config.toml
d_model = 320
n_experts = 32
d_shared_expert = 0
activation = "tanh_gelu"
init_std_router = 0.034
n_head = 5
vocab_size = 16384
norm = "layernorm"
norm_eps = 1e-05
lr = 0.000334
beta1 = 0.9
schedule = "wsd"
dataset = "wikipedia_en"
Below are experts of layer 7 (counted from 0) of a mixture-of-experts language model. Rows are named router (the router's row for the expert), up (a neuron's input weights, with its number) and show model dimensions 0-79. Each number is 50 + 12 x the weight over its row's rms, rounded and kept within 0 to 99.
After each expert's rows: a language model's description of what the expert responds to; "gets" lists some tokens that make up at least twice as much of what it gets as of all text. This comes from a sample of Wikipedia text that the model never trained on. Tokens count by the router's weight.

# expert 29
router:30 49 65 45 64 57 44 76 40 39 63 76 43 54 49 55 41 37 68 21 46 60 63 28 73 72 38 38 58 63 55 56 42 52 53 55 45 49 45 24 60 45 41 52 45 46 48 64 47 62 31 51 55 60 79 54 43 61 47 56 48 55 64 31 59 43 36 42 49 32 53 45 46 46 70 37 33 74 52 36
up0:40 44 59 47 63 30 53 42 71 40 49 54 78 41 63 43 43 49 51 62 46 49 36 48 41 46 60 21 33 57 52 42 50 51 45 68 45 25 44 54 67 21 46 45 60 59 68 53 50 36 52 43 49 36 46 61 79 43 48 54 29 54 63 44 70 53 74 50 43 64 47 37 46 65 59 48 39 39 44 58
What it handles: Spaces and colons right before numbers in results, timings and dates, such as W 4–0, Length: 31:33, UTC+5.
gets: " ", ":", "–", "ud", "el", "ch"

# expert 2
router:38 55 55 53 62 57 42 57 59 36 51 39 63 57 19 47 37 69 51 37 36 68 49 57 49 65 44 61 77 41 37 53 36 55 53 38 51 51 50 37 55 40 73 45 52 61 59 59 50 62 68 32 69 48 48 65 52 62 61 57 24 59 54 69 68 31 41 59 42 27 60 47 38 29 66 36 41 55 32 44
up0:20 52 49 51 51 54 60 51 53 46 57 47 48 71 62 66 56 51 37 50 61 70 51 55 53 56 33 71 76 68 71 48 53 54 63 33 68 36 35 48 34 51 42 40 40 53 50 55 47 45 23 36 58 62 54 59 32 37 58 57 62 59 49 51 75 35 32 61 16 60 42 61 54 45 64 45 43 58 42 58
What it handles: Table pipes, colons, closing brackets and paragraph breaks ending list items, plus prepositions like to, of, for; also Preceded, Succeeded, attended.
gets: ":", "\n\n", " |", " to", ")", " of"

# expert 15
router:59 56 48 52 73 51 51 47 52 34 59 54 56 50 42 47 44 42 47 42 62 64 58 34 56 54 50 47 53 46 20 54 28 58 68 57 48 47 60 35 44 29 57 38 49 61 69 61 55 66 54 45 81 74 79 54 62 53 58 51 53 50 69 26 68 20 41 39 41 38 70 53 47 41 52 51 33 51 39 40
up0:51 46 44 51 48 54 46 55 60 62 59 73 51 56 44 63 52 36 48 69 68 32 27 57 47 61 43 35 47 45 55 55 62 61 55 43 35 53 57 55 64 30 48 49 56 53 48 79 49 65 43 39 36 48 43 59 50 58 68 44 48 36 41 57 51 35 64 62 51 69 38 44 32 56 47 38 53 44 68 49
What it handles: Final pieces of numbers and words, e.g. 00 in 1600, 7 in 120,757, idae, s in 1980s, ville.
gets: "0", "er", "6", "7", "8", "e"

# expert 3
router:47 70 49 61 66 46 39 59 62 39 75 61 75 37 48 36 38 50 51 38 36 57 38 50 62 61 26 63 43 64 48 79 41 55 59 37 54 25 18 37 53 35 58 43 43 68 63 58 56 44 65 42 71 48 39 41 74 44 50 47 52 73 54 47 58 36 38 53 54 46 60 76 54 47 59 47 52 67 39 34
up0:38 56 54 37 34 46 41 58 63 57 64 60 62 60 42 45 56 28 48 33 46 64 65 46 53 53 37 64 51 45 62 63 67 60 41 53 53 50 48 45 59 46 52 42 63 25 39 47 27 66 50 73 48 33 68 67 48 50 57 45 48 64 56 47 64 54 56 50 51 54 35 71 54 28 48 53 55 43 65 46
What it handles: Commas, and, or, but, which, who joining list items or clauses, e.g. "Commerce, Science, and Transportation".
gets: ",", " and", " which", " or", " that", " as"

# expert 23
router:49 79 75 41 65 61 31 64 59 31 43 65 62 43 64 34 42 44 39 36 31 60 50 31 64 67 57 29 58 53 47 59 51 46 58 46 55 73 47 46 52 54 57 55 40 50 55 50 47 50 62 51 59 46 60 59 59 52 50 36 45 64 40 38 62 37 43 38 43 29 58 39 28 45 48 42 35 66 60 39
up0:46 26 60 41 44 47 52 57 44 39 54 45 57 50 51 49 40 62 67 48 58 49 44 58 48 41 62 45 42 54 50 48 33 45 46 59 64 35 46 36 78 31 69 62 28 34 37 69 58 55 40 45 61 59 33 56 54 58 51 50 48 72 52 64 66 61 48 52 50 63 52 48 52 42 35 61 68 40 47 36
What it handles: Spaces and open parentheses after table pipes, placed just before vote counts, percentages or years in election and statistics tables.
gets: " ", " a", " (", " |\n", " an", "–"

# expert 21
router:23 59 53 56 51 49 62 50 49 61 61 56 55 56 39 72 35 62 70 41 63 56 50 43 59 44 54 49 53 50 32 45 45 55 77 48 48 50 64 44 52 39 78 43 46 67 71 49 44 42 58 36 74 71 55 71 43 57 48 32 57 55 71 39 59 51 54 51 36 32 85 72 39 34 67 41 55 54 61 58
up0:43 24 44 61 44 53 53 43 65 38 42 51 51 18 40 46 13 40 69 41 47 52 65 52 43 61 61 58 37 64 47 45 49 55 67 35 30 34 62 49 36 46 59 78 48 51 67 60 47 38 46 57 67 52 61 67 23 68 47 39 62 40 60 54 40 56 30 57 61 79 47 72 50 43 45 56 45 50 60 47
What it handles: Infinitive to and modals would, can, could, will, plus table pipes in sports results and plural nouns like people, children.
gets: " to", " |", " would", " not", "ing", " can"

# expert 17
router:44 49 54 48 70 56 46 60 47 46 58 40 50 63 27 41 48 46 48 32 34 56 27 69 73 69 48 47 59 44 56 55 41 62 61 31 63 56 24 48 29 42 47 60 26 60 51 46 42 77 57 35 54 48 55 72 49 65 25 41 36 66 65 47 60 27 35 53 29 29 61 47 34 43 72 37 45 39 48 50
up0:52 35 73 39 63 41 73 58 56 49 63 29 52 54 43 54 32 50 48 63 39 68 58 53 74 36 53 46 54 47 56 50 70 44 59 40 36 42 53 42 36 66 60 50 34 50 46 49 56 49 65 61 52 49 44 71 34 48 36 54 45 46 56 58 30 29 29 56 46 49 52 62 34 58 32 41 52 54 32 44
What it handles: Full stops, semicolons, paragraph breaks, heading markers and table pipes ending units; also abbreviation periods like S. and L.A.
gets: ".", " |", ".\n\n", ";", " =\n\n", "==="